Below are experts of layer 9 (counted from 0) of a mixture-of-experts language model. Rows are named gate (a neuron's input weights, with its number), up (a neuron's input weights, with its number), down (a neuron's output weights, with its number) and show model dimensions 0-159. Each number is 128 + 24 x the weight over its row's rms, rounded and kept within 0 to 255. Numbers have three digits each.
Before each expert's rows: a language model's description of what the expert responds to; "comes after" lists some tokens at least twice as common just before its tokens as in all text. This comes from a sample of Wikipedia text that the model never trained on. Tokens count by the router's weight.

# expert 10
It responds to: Word-initial pieces, mostly lowercase consonants like c, s, d, t, ex, res, rec, starting common words such as cited, cities, occurred.
comes after: " |", " the", " a", " and", "-", " to"
gate0:092118128152107085157136126121146093116135158122157173113113108147142107095116158127144104108137107124081136104141121109166121090120079134143152139162118116103146129096161113143107125123151085130147121161139136124118142142094101128100176142110126103120153104134133103092142130137126119153151122173125136131094127148077075151115124101137166110110104112119140163171143102149129176090113089122138178140127084111079123150095107117129140135099134159175092123142122137105099112189110144
up0:129123120098165099126115090139110138117124127156148147107141137136111106086121124115183120085140124114193124147149133106164100141108164128128147125149184141173138121160121105144163123142130155129139145094116143120078129130203137100134124120151105119145143168133139107113119115129107135160129092153124128127139202100170162125152156138108150130134117122153093126155131147185132153182163107132114135116121155155111108104130125132138105134099105151098137146092161093104142147150148168
down0:117116159114113111136109130130113110151156096123128166135144141109104126191133151128159135136141162134145100118185125168151130112152148123101104101150116128113140145127129154101142151138124111162095122104163119096089079124106181108127152124092108095101112113106118140153137123092133130167131118050102112141130146124115114138111153149079107168164107107139139155133076110136137132197182131110116131107153130150144156105108160155113154092117095118123142126105093158135123116145143101
gate1:175089122082113158135102106127110152145101099113147138120146123118130148154155151175112134124087178134169140138129135134101115161128177096105117139122118136136135142144143120142086112127134163172157072148151142087121152121131106088093103133172111126139130159115114096108106132120154143123140133145106125125106130113130139102141121133115152134110161113086120123137115087128140127138065105093151109158081129104122117144134152150133159129148144140173099121184103103150095066148143082
up1:156118120151106147172111180149147130118093147158162138099113136139159144174102155147132119102121102110139148111161131140094124111095150102177146167087112136113143131132127137125101135087115168160153137134159160079133092144150130076125124133153175120134131133146107165129150151136123138127108150147100103111128156156155104096100124145082147164121195095128160134082094141141121138092104157115153098124146146098100133104099162128151134136127119121148129094144118086134117106133104107
down1:165092129129119160129137086166169152127107129142106121139141157137130151132162099133143119128134114138150170098140148114115185081117161120108134098122080112093138119099111144098097136129122109123107133143145135140117141159097165089158116111136129163140091084155140119147141188135120193100133164099125104092093119165114130141110118106148137107140118102133113103147155136156147119138177114135140167157127139121126136114107110155148132168141085136150119120107072174150094113108088141

# expert 6
It responds to: Digits, thousands groups and decimals in statistics and tables, plus units and number words, such as ,000, .7, °, km, million.
comes after: "5", "3", "6", "2", "8", "4"
gate0:131153115140125162119085136129180124116093135142149097122158119130081123141131169176103110103128118131124136134128101095100126112113091121101108143171121095095144142132102120116083096124106162129135119162165082101117175130150130136083089106136147106112126127150120120137115120132084096159126116144123129101112147151090127094180120161130132114108137127193130095102122113132127127168114190130126034149109098128153139163153120152141129129157122142138111154132131100134133133113139137
up0:177132136108154126162088129178203131100135111157100134114164119149140120148124163194128117083159122134154139166128150117098122107091123077149143147151136143082120088112110126132143136124136174135142130137118125109149154134137122121087097131139148130131091132130097126110117119096123130156098074174123110139137114137119093099127135149122105112123150148173107093112112142109142144149134107117162096103132113088113162128109160149115169139083114150159097172149151121099130128145138110
down0:082133085150146166145125142074112099123084112086122147099158147108145069112129105104102133125120091123140120099132112125110123118173122130126182093123146120139093112113091137161093137116112141115145137113124146153106120155120120118124111136099123126112111124108133128127140161098104181171096092144139117108135161136128155117152143111122119130135137139087120125108116109117183131146156092100146131099127125129092180090152109173149117152095049127134112080129111127083127128115104109
gate1:148160126152070132128094141151097123151102137105167156107105137161149159113125181149097153090110126099138144077096129166117180139142137121141129145122158119130135172078125102098101155132114136142127137126108147106178124111133134144145117107161116181114113131150152134060089172139136172137114086123135090169141122142139086112117147122135109147145105166146142152142097079120135103143163152135132142144139113138159134121125150124127152124111162158155157163115103131120127143148111107
up1:120111145156066110166140154137151159192082158099139128120155164140119078126068139149094106133105116096135124103129128155148169129170128096137134133120157160142141148090125122125077134106108146125122130128108144148161096090150124137116131105126096192129104133115140118095081172103130150098141117114151113157102109126131128110110150148129101156142098138120149169123122130160145151127101136137128164165134114156151110111106130153126140119143176134160172145127155180113133149118109129
down1:082096094145101146164090115101152143120153126140132140071133149133102124193144145084144167124084121138139138091086130160112131165096129099136159152119114114131140116093117131069118128106099074119130113139132128109105119114139132113141164137123092109149125116094084073132159109165119132149139122115168128111117117103156149087148120138163086164117112142132110129128109104102128156127139075148108109122140112127094122128138130125132136131084141102145124108156088115144142171161167112

# expert 31
It responds to: Line breaks before list items and section headings, plus opening parentheses, quotes, == headings and re- prefixes.
comes after: "\n", " |", ".", ")", "==", " =="
gate0:138141142133080117105135105094104122119141111131103097137137105099073159146116134125133116112140119122114184144121151109136137120144123122141132089162137152119073154152149158100154119084132115127152148095114174149166123078113117138147133095147111122128110092132107127132130130140161173214125146158109131117170191134163120122124171151106157124153099115162143156096128129167155129114115176117128118134133148107128144109100115126164102122157135111131069155125131129127110145106138172
up0:113155158120184137131167104187134132083123134124148153098137139099149114137141101154108137139125113143121127110102122129103116128093111141116122154130131158107166122133123112161131137133162160109122133191158078130144097201157145134099157104114161116079140102135148124142100133102133077102096123106130125155092087118134158111109108098108070101119172122126140115161131142089077149137144129141176152109139163141114138135120097126141167097107101136138130108118112120153106112146128140
down0:158153110140161116138121179172121130114143124143120133139103178068087124168152130120113136126130120110102133133133091102164139110118156105177141120154119125130132085154087157150112109159109161164115137136139132125136155129148134107121138161146117142093116100156159117062128096099111159138121115137113090149162144136099121112121163151132110109113129159139130200153138160110129098119127096120146136110141108129194135106122089133154114135139171064137137131137107112127132162088114147
gate1:139139122123077075116136141052141116120135147099124141142106109118094130109104131134116123145145151118175162177193157142147104105143101129151129182091095116132106119140108111133133139107139107110115160183125093134118129131147132114132161113177129133125179127097157146131132095106109132106126129135165103119066124122118097126109131108144164110113087127125132194095139090104157157133116137116105111123105133099103146130110144106138112114150127102128094130117153156160119101089157121
up1:142155110122165099116113122118144109121121128147146125172147140138111114120131169120135150148150113144168153122148151105135164118114122124083116150143090108135079151203107118120127171148124113098131100124152111125127136125157166150118138147143123144136082085175097144143123078137148143140097167136137167082103107109138092108134102095102103135176151085106121180140113105140125141103120127075117127090142124144134121132162106086157120104120102136143168160069127145127132124101146133
down1:094161101134126121091180114086140087158112135106097122091104126120106115144122124108129142110160132115120083113174127173105100162127176101142101100125161126103170137129113177128137165096126159128104107096152122147127156146100108165126129134110151142087114087100130136149170188098163139101134119144144166147110152105167113134139153128121155091130124149097151102143156102120144120107112148119136135105114127077116169141141164122120159105118132095127104136127134106149096083141120130

# expert 14
It responds to: Pipes closing table rows or header columns, and sentence-final periods fused to word endings like es., ation., ia.
comes after: "\n", " ", " 0", ")", "%", " 1"
gate1:141096155145114131107169105149116156135143149140148170126152136104085123148109161123113103165097145143130145125112124123133101144121078115136123106150150133117106182131083162124158102152148142129084124112157127089121084158100152119161152131182125142085176100126094104152103115102098136147127097099120099121129133132126136082145110133107093138069146078132131120127168123171124102123160140096113152140095134131089108164116097128167144134130119123131100170125153118104135111112108166
up1:106129080156137103165156164119093067107126107106089137166158140140145151148100126147127138060162143142120097148127093120141168106149134113150119143114125137131105118139137123174096156113095130114124106126120085167151153153105089146129149098094122113088162103152132117131127134151142115115120097150154155172113118138113165143151112134136122154109099141073078143125097131123080106128103141156128137126179142155156146082139093122124141109114135097126160107107112143126137087131106119
down1:121107159143127156134154161075120143111102164191145140103116155107135118108095133122142079122120115117146131153106133108130107089150129160151145099132117136132125126057170130133147089108127169153147131100138130103165099161119162123147162123153136106113094109147111139121131151143128131126111115105115061102113137089134123132145160128169128114106137114109131098123115159153108099130106109174122176115097096162170115126116108188110121104113092101144154125152085120120155115160136152
gate2:131114134152124145151204158130166097158107162117167147160170122154102154135141155126120116146126134155118135154170149110131112107145111126136201147183143105098117130130099136160118102149119112123121107089148118139148163084157122098124091111121152137142140111092085163119084107149100117132104120149123081122112127141142133160165137110179158110140159101150120107133114100150138120132138106070146131132128117092104099151140117095134141122095094133152129142124147089097124125097132100
up2:065101151099102150126120141129110157138115083127151133181156115101142115149143079129133130138128097105143119117070173131119125109063134065137096105134142090108110128135135142107121151132140143145101126157133125131084131148119125185153152103103109100133155104150157142116077143127175139108142104126093123153147126149102138212145136134114131135140133126143162108121169116104165155096161129123140143094168146151115143124125123143143126128143164123143145111151112129130107124138125171
down2:136098114103130184135153133116096168119091113131147117136146175133136139125129135159073143130136159153095184186148093170081094126094146112148119155137113175116113116122138111102131135116084148141177137142096118135125086091157148077141152122132134145133149089112164126151168151131113162129131114108116111150120140135136095104105132079152108114124119086180108122095068138124097121094071143131123123141123112128119122105124144140147121125114101124134148128119119127098147119158143123

# expert 22
It responds to: Number tokens in statistics tables, coordinates, dates and scores, such as 3, 14, 0 after pipes or colons.
comes after: " |", "|", ":", ";", "3", "2"
gate0:121120094111068097096097120106123130103087138079157113133124169091153142105136137113139127118092102116108146134154119149101093122119096101126115172117127120127140146098137143142097181116119175126112184128142123116133106123082095078101100126095133127184101135140118159096099096126109116123145126137109078135124096079082120149138146097118123129116147148142169130122112123119139101151116143147137113128194157106122147165127103135161124118159097122098155101151126115118119114157152148
up0:139140128143115139131131140169067110120088153119134100150138118121121167116152105154122134136114118111156175104108140114120086149167137164094146160162161105145147168105121135114088136160166112117147106114077135153107141142153150126164087120141132111105084147082117157089163084148127117180118101101166149130133116142103143158096182146164110133119091105148160132123130117146155119160116104123137127146110111108131125095138161100130103137151118101161143151143099115096137121125127075
down0:117100133099126163140129092097126151108180095164103167131123141136155127117191119115157153118148131119168136130158127160120102132125096146108135116115159111143139141132169131102111121121195127100103128155136126129157132120132149102100165174153136106125144125137143090123135136109117161133083149173140143147084120087137164096084168183108118136107104086111125121109120127133128106138133117120091131128153117136117094127104135152129058110129173152109103143151130144136113089176104145
gate1:129141149154143194147057110181136128147121124097114137144113140123124116069137164110160093125133160107131156134119118161155129166106145146157137127113146121134109156092123147166133161135141165133134164165087119151118136138141129141139063105115120142121113152106111101108129124103123142099131159175097139118129136119135100160142125111119163095130097139130153141143138138153066110086156126123147129157170121129114126098112134149133125141117085086122143145124110170109129131113168194
up1:129159147109151156115095119209128147137140100115146110132145147132121107087104109120117115078134143124151137104131112123137143147112132128124136122138162167135124191123160124157142167094142141124147153151117122141093151158176115173108135125155144103119139113112090133116103163142128141101141128179114135115138161135126136109124124148122132098102086108106199121157127130160062147083090132134118125170157132167142135154120164110099149145109096120165118106115142172136113146119109165
down1:110132152144129133153139107079091116111125120145152151155188106080177123109120156134115142173126149108116108101136149104119129127131136132153132105169121147081147130129121110123137153110151190128174101124141176147116164098137125168115162110130159093088103058092160133136117113157109142165125143110110140170087116152148115120145132140137145156156143151116136132121169110158114145121166138101126116124107109092135150112135130113124137130070118168123092133150132088090130150144122152

# expert 1
It responds to: Line-initial dashes in infobox-style lists (Born, Height, Position) and name-initial pieces like Le, New, De, Te.
comes after: "\n", " D", " B", " F", " M", " C"
gate0:121119134142167170106105136165163130148111179130106156131150116098108125150165150097122123112150137114136085124121146134150169130161131123148120171117136137136125191124122133131170153142142110151134134173112097144093175110122107157182110098079157104152112135124118101110123140096088098161136100170104090133172180152094128110124152132125155104132103109134089111142105131062117102136137132124135137176145172129143106114111124130142139131119129127165143134093099147109133130144126091
up0:140145124135100151120106151164152165131081097146116077135105167141079125129132090101123171152074100069134133119134138132108121130120127103116139108135149103130173138105113141128134137117130118118141093124157134147079085134168105175159119111144153111150117146157129133133103135148109132179121123118126122088133219147099132114151128097118131133099117149139142111136105099128118133128153113156127096124135086106161128158137125130133168137183160108125126104158097100115123141081113158
down0:141116138102070116159138141087158109140151104111103095129113107122139125130121094125126105125103137130121127109120125153140123110119090181169099095121091136121123149133086087115166085103178135137128098147148141171131115103143172140154125149152099092122144133167140128116093167104099123146141100124073100152114129106114094093109096141100181148123113150119109135190131134134091087094109159117131097126096125103119162141162163148105132138104152146125134126137089134113162137157127138
gate1:114121141129170150152130130164137106123093166165079115121110144113148136144115158167113153131130130136149104122137139145198152108146118163186153125173151154093112129129141122113139095153135098129088151107147115166143111119105101099123109136154097104134123098100122148077106144142117098167109167128142141102139162130134103123155173142118112089160141155135112100121089153062121147117131140162103138129144106154130049134133120118105129091150136098115147133104126107164117129116123128
up1:154129113127138122122183162160183119126088134146168122157124085137134123099136173139133145113131138119135149125135145108141118110154142113127154111137147115113099115095134137115152090099186112149186137139131145117117152148119090066149112147141124122164164135079147168127091105150115121115078171088108141138143130153120097099123106086111127144088144115096131166151097175102114105129124174132093095126125122097152123129132106099120133169136145132143152169119121091141104157115136118
down1:138155146160129115130188096121133150072148105124157111124120106097122167094089121159082128119137143098126128140112159142123147099138125150108114155160131124145148131111131135165111143102118120092095124143163152086121129156091111126149187175103112140076149164117144160136086115118098157114166094121143166118128153121109129168106138119138120103110156139123120112095113157190124129126140132129144147125119095067162137118169095108137094094145106163157135130126102125099134123151117131

# expert 21
It responds to: Articles, possessive pronouns and of after prepositions, such as the, a, his, its, their, 's, before a following noun.
comes after: " of", " in", " for", " to", " on", " as"
gate0:120126148097053127157154135112112097126167093172132114135094137147147129098154178118163163137084101123120146164145111155133065139107118126154135112153107109134177155171128142146132139145083132126123137139142123138128151114146119127074139129130135148121133133108122103164115146121183159076111123157152116128080114109126120110118149145103120103152171134143167155150147144128122116105111128152098108099127127146121138166086119163096156142128140130165088106181131146171135125136114136
up0:149118086102097085113118147117087107089127108164116151139139147126132120113126139140073133095124108135096176097129159143084143152107136087150099155170158142125149187131180156133092125156150155111092128141086123156127162172139058143148151112183133099148143117124121117136130131158125123099122120162144134101154119147119120091113143113122109172101136158116125154127088161139107152146145132135128122117111140113115113110098118133124093145165087127134149156140133138124094102089131114
down0:137106120139107101139129148191140137109117138132130124137085089130129072147132132115162144159138161123187130147173141130144136105138102155103152109157138098131125154157153104147125154138191121122144117110142149152146099095137094137151114084123105167104144073137134132132160131088122184143071104075114142162115140116111134108138099097133129118130140117119156151091111123147134093146119159127173126084091120138140138157108145157136157164142142121115144124133119189119112127119155135
gate1:161111107079143190144115073118136122084129121126155107118122152145120128138119109118149155116108139119090108092162142117180135146110163132144134097111146123125153173162116135120126113115160112157167110120096153132138177133146139155150171137145170139110108112128098167137116093137127117134154155118150153150142134152138132116162129151147168147103107124167137159116153083143120144109130132131148098125089095138135116103074123108140111183151123106106125141155163167145138076139179151
up1:134152144135096162111124121128134118129091137106120117125094109128077131122156153107144104128167140101132141129129158075144148157137119159107146076083123125162131138156098135185150132076125065124134124147146118102104134106097138132188125153128138161138129121100096135098143124194101099133121148145121149134098109140135126140156111115150171109098117124137094131113169102156134165113153121138146114122127142153156120127109107172152094143164109103171128120139152166137111124117197116
down1:139139128141090138173117105136115144132176151145124107155100093104127131116142174141175124173137140147171138100118143100151101133126111148122170130122158165126121136130095128118181131131137128100142087107132111124138163104124104137078149142165058109127105162151114152142119134168104157168157125129123111146068165137131123111165122096079129136132103128124124145156158110119156129149126137098122155137144106146123114125133122144164138206104110107151091150150123143140112102097167144

# expert 7
It responds to: Single capital letters starting a personal or proper name, often in tables or lists, such as S(imon), K(emppi), P(ontac).
comes after: " |", "-", " the", ":", ".", "|"
gate0:150094133147107125153112143139118092116085126144113168147146118123126115138152103123147124122126098161112130138165118111138179139145090103156143133116140124135097117158162157150105153135132155117164186091134106120134134179114167157149150103163121137120179174115105075085142105118127138096124121093145155137151154136080117110108117156085133128110128175132159157198114143113171085169136104143140124125170119147147164114125107102135120108111149091117132136153124145126146146122132103
up0:142101153130124166136114181130110124113126129162120135150066134136165148120094163121121158149121136128124141127116153126125114126113149154087130095100106153148180139146147152129159078138104129129140133142102116111148115114128120077125088132093144133102100084135140147133124107131143079170126131122147092138150089115129133149132128115104117140124126219176127112107158111109122114106104116152130127076075093138131161097163146109081099159142112146119113122125092096131139101102120158
down0:132124130143130150132137095174126139138160164095087136098117090173115155167135147144135103138129106097123110120123107186133114127139152167153093168155143148136137157148149126128140132111135148128103127122131167119110143118133126130096115167104160169154100148107129093078128123145132113100116123158150142125164110149108137125044120126139108090147115174099137180067132103126129090146135136147132116100145155110115140156110109112098130152117123125174101076112138133103113075116145121
gate1:129117095144136140122129120107139137127087154132117115115164112112137143096129134150121099082178080134127109177106161151149141124124127099131110136100136147150134146132118133122122086089154151122097102123145107115107152131144120148186120088152138123148155068112090117110127090099136070174124133119143159142105149120130098171155152165144141190099116165093125119136128103121154098105143129112137170159135069126102111120136146114104146111175149094155108177146141112136137119121131137
up1:142147123085146071148115146118125115151130131156097156106117115151168118115130136117140115165128121148102117084143146166101115102073145129117117111129128134085144126083124128160137134121173145137140167168092175080189132129153110123109123123113141133134127142171139173134131142094148148149156124089149119135110096115086112167136115140124146113103110147132146143117119130150137128122108141096126104093137089123076085189127104158120121078180114136138133123106128131157123110121092084
down1:136106113183157139100160117097124102128130120166124147146139081151119135128091126085093170137165140173160079113136149132101122149110158161108112118145107094150105158153078116147152100132162155138126082116136139105146136143112106137104074097117125125133103086188115142106155115122156142125121150134104149136116134105137109101108148126114171155073103098109106137153137132120126118143118134110134135108138124125103132138100136140115097133144077082119166168109122166168139165119157122

# expert 8
It responds to: Column pipes between names and countries in tables, plus colons, semicolons, dashes in infobox fields like Born:, Bats:, Ground: H; A.
comes after: "\n", " ", ")", " 1", " 0", "\n "
gate0:117116120133143113128175143096109112100135146087178145143127120115126104134171130142080164120143138090124161121118167161185118105093169130112105140106120117103101111176109110148098148134126167160148088129128092123104128141127125083086145149079144145117169072124079158120127066140125109117122151135132102134098111123188136128111101100127122112135184139115151135160136127137140132140158154142130147142141149100131109131112109144179096124123143137095136121128110133093120097097113122
up0:065151140149113185147142141112081113115111133122147160158139149092107125150143137113135128135153127073120164103117111132145151172119134133114124134125094136132132111116103110187109140115131157083137154141123141134111127179119113104065167138116108132100138119137123137131129105166145105125131166091148112114114173115144090131123145140103102128092112105155115082129165130141132134133145150133141137118113123162120103085122124170176085137122108158147179137144160120153178147107076151
down0:090068138121153137162118133110169126148145119147138110106130164128126146123106122141102109128130102132121135141131174159154133178174148073135188099118125116135132093114168129136171111144132135124135134124169157124147093106126115114099090147139158129121116158095168116149149148153119148146126065166154123144145110124141117133131140178127169130126098103117129125116119145117154148170144147168153153160146135166124122118136138116096169129126132138124143141129096152123134167109175209
gate1:096129098084153138128120099153156124124137116135122145085131143119104166139083174151138161111136163155112178129098073142104168135121139147175141126139148137109096140106139158108087138126140092128117114129109090118144119126101129118113112160113156093118070159149102117136088154116157105122145154116187117158129120135119106094180141128117158127075141154146151135135126118146136128156155114143109159138160086146094158108121102143178133101111124167127116144161105140148116122099122096
up1:094152099104144157158129110153163132102169138137165152102093152111137157094109168150128132128104122131097152108124087110103140104135144135138093148137145142094144148089135113103114151103126114111123095109128119131125135101142149146134146109141150111168122159155099100144097159093103121115129165103144139185117151154142126140148118132134182152071145170156115142169119124109167094143155120117108128080147091164108147148147123094170108137119099154101118140163132116148154116083157088
down1:109103122147124148148143157166149078113137131120100136172146157153122108155141095120083089128119153096132127126113118110102146099118122112145150096153143144119138111129109085154085098166098122141103108148118132142160106131157105111119151169093121107109142242143145126114119103128117101124130135126135164114086088126141144138145128145107121104132155154090102107102125166115136146129105080112103126114141119107094103122122144128129081111141128104084143133114101174164160138163122132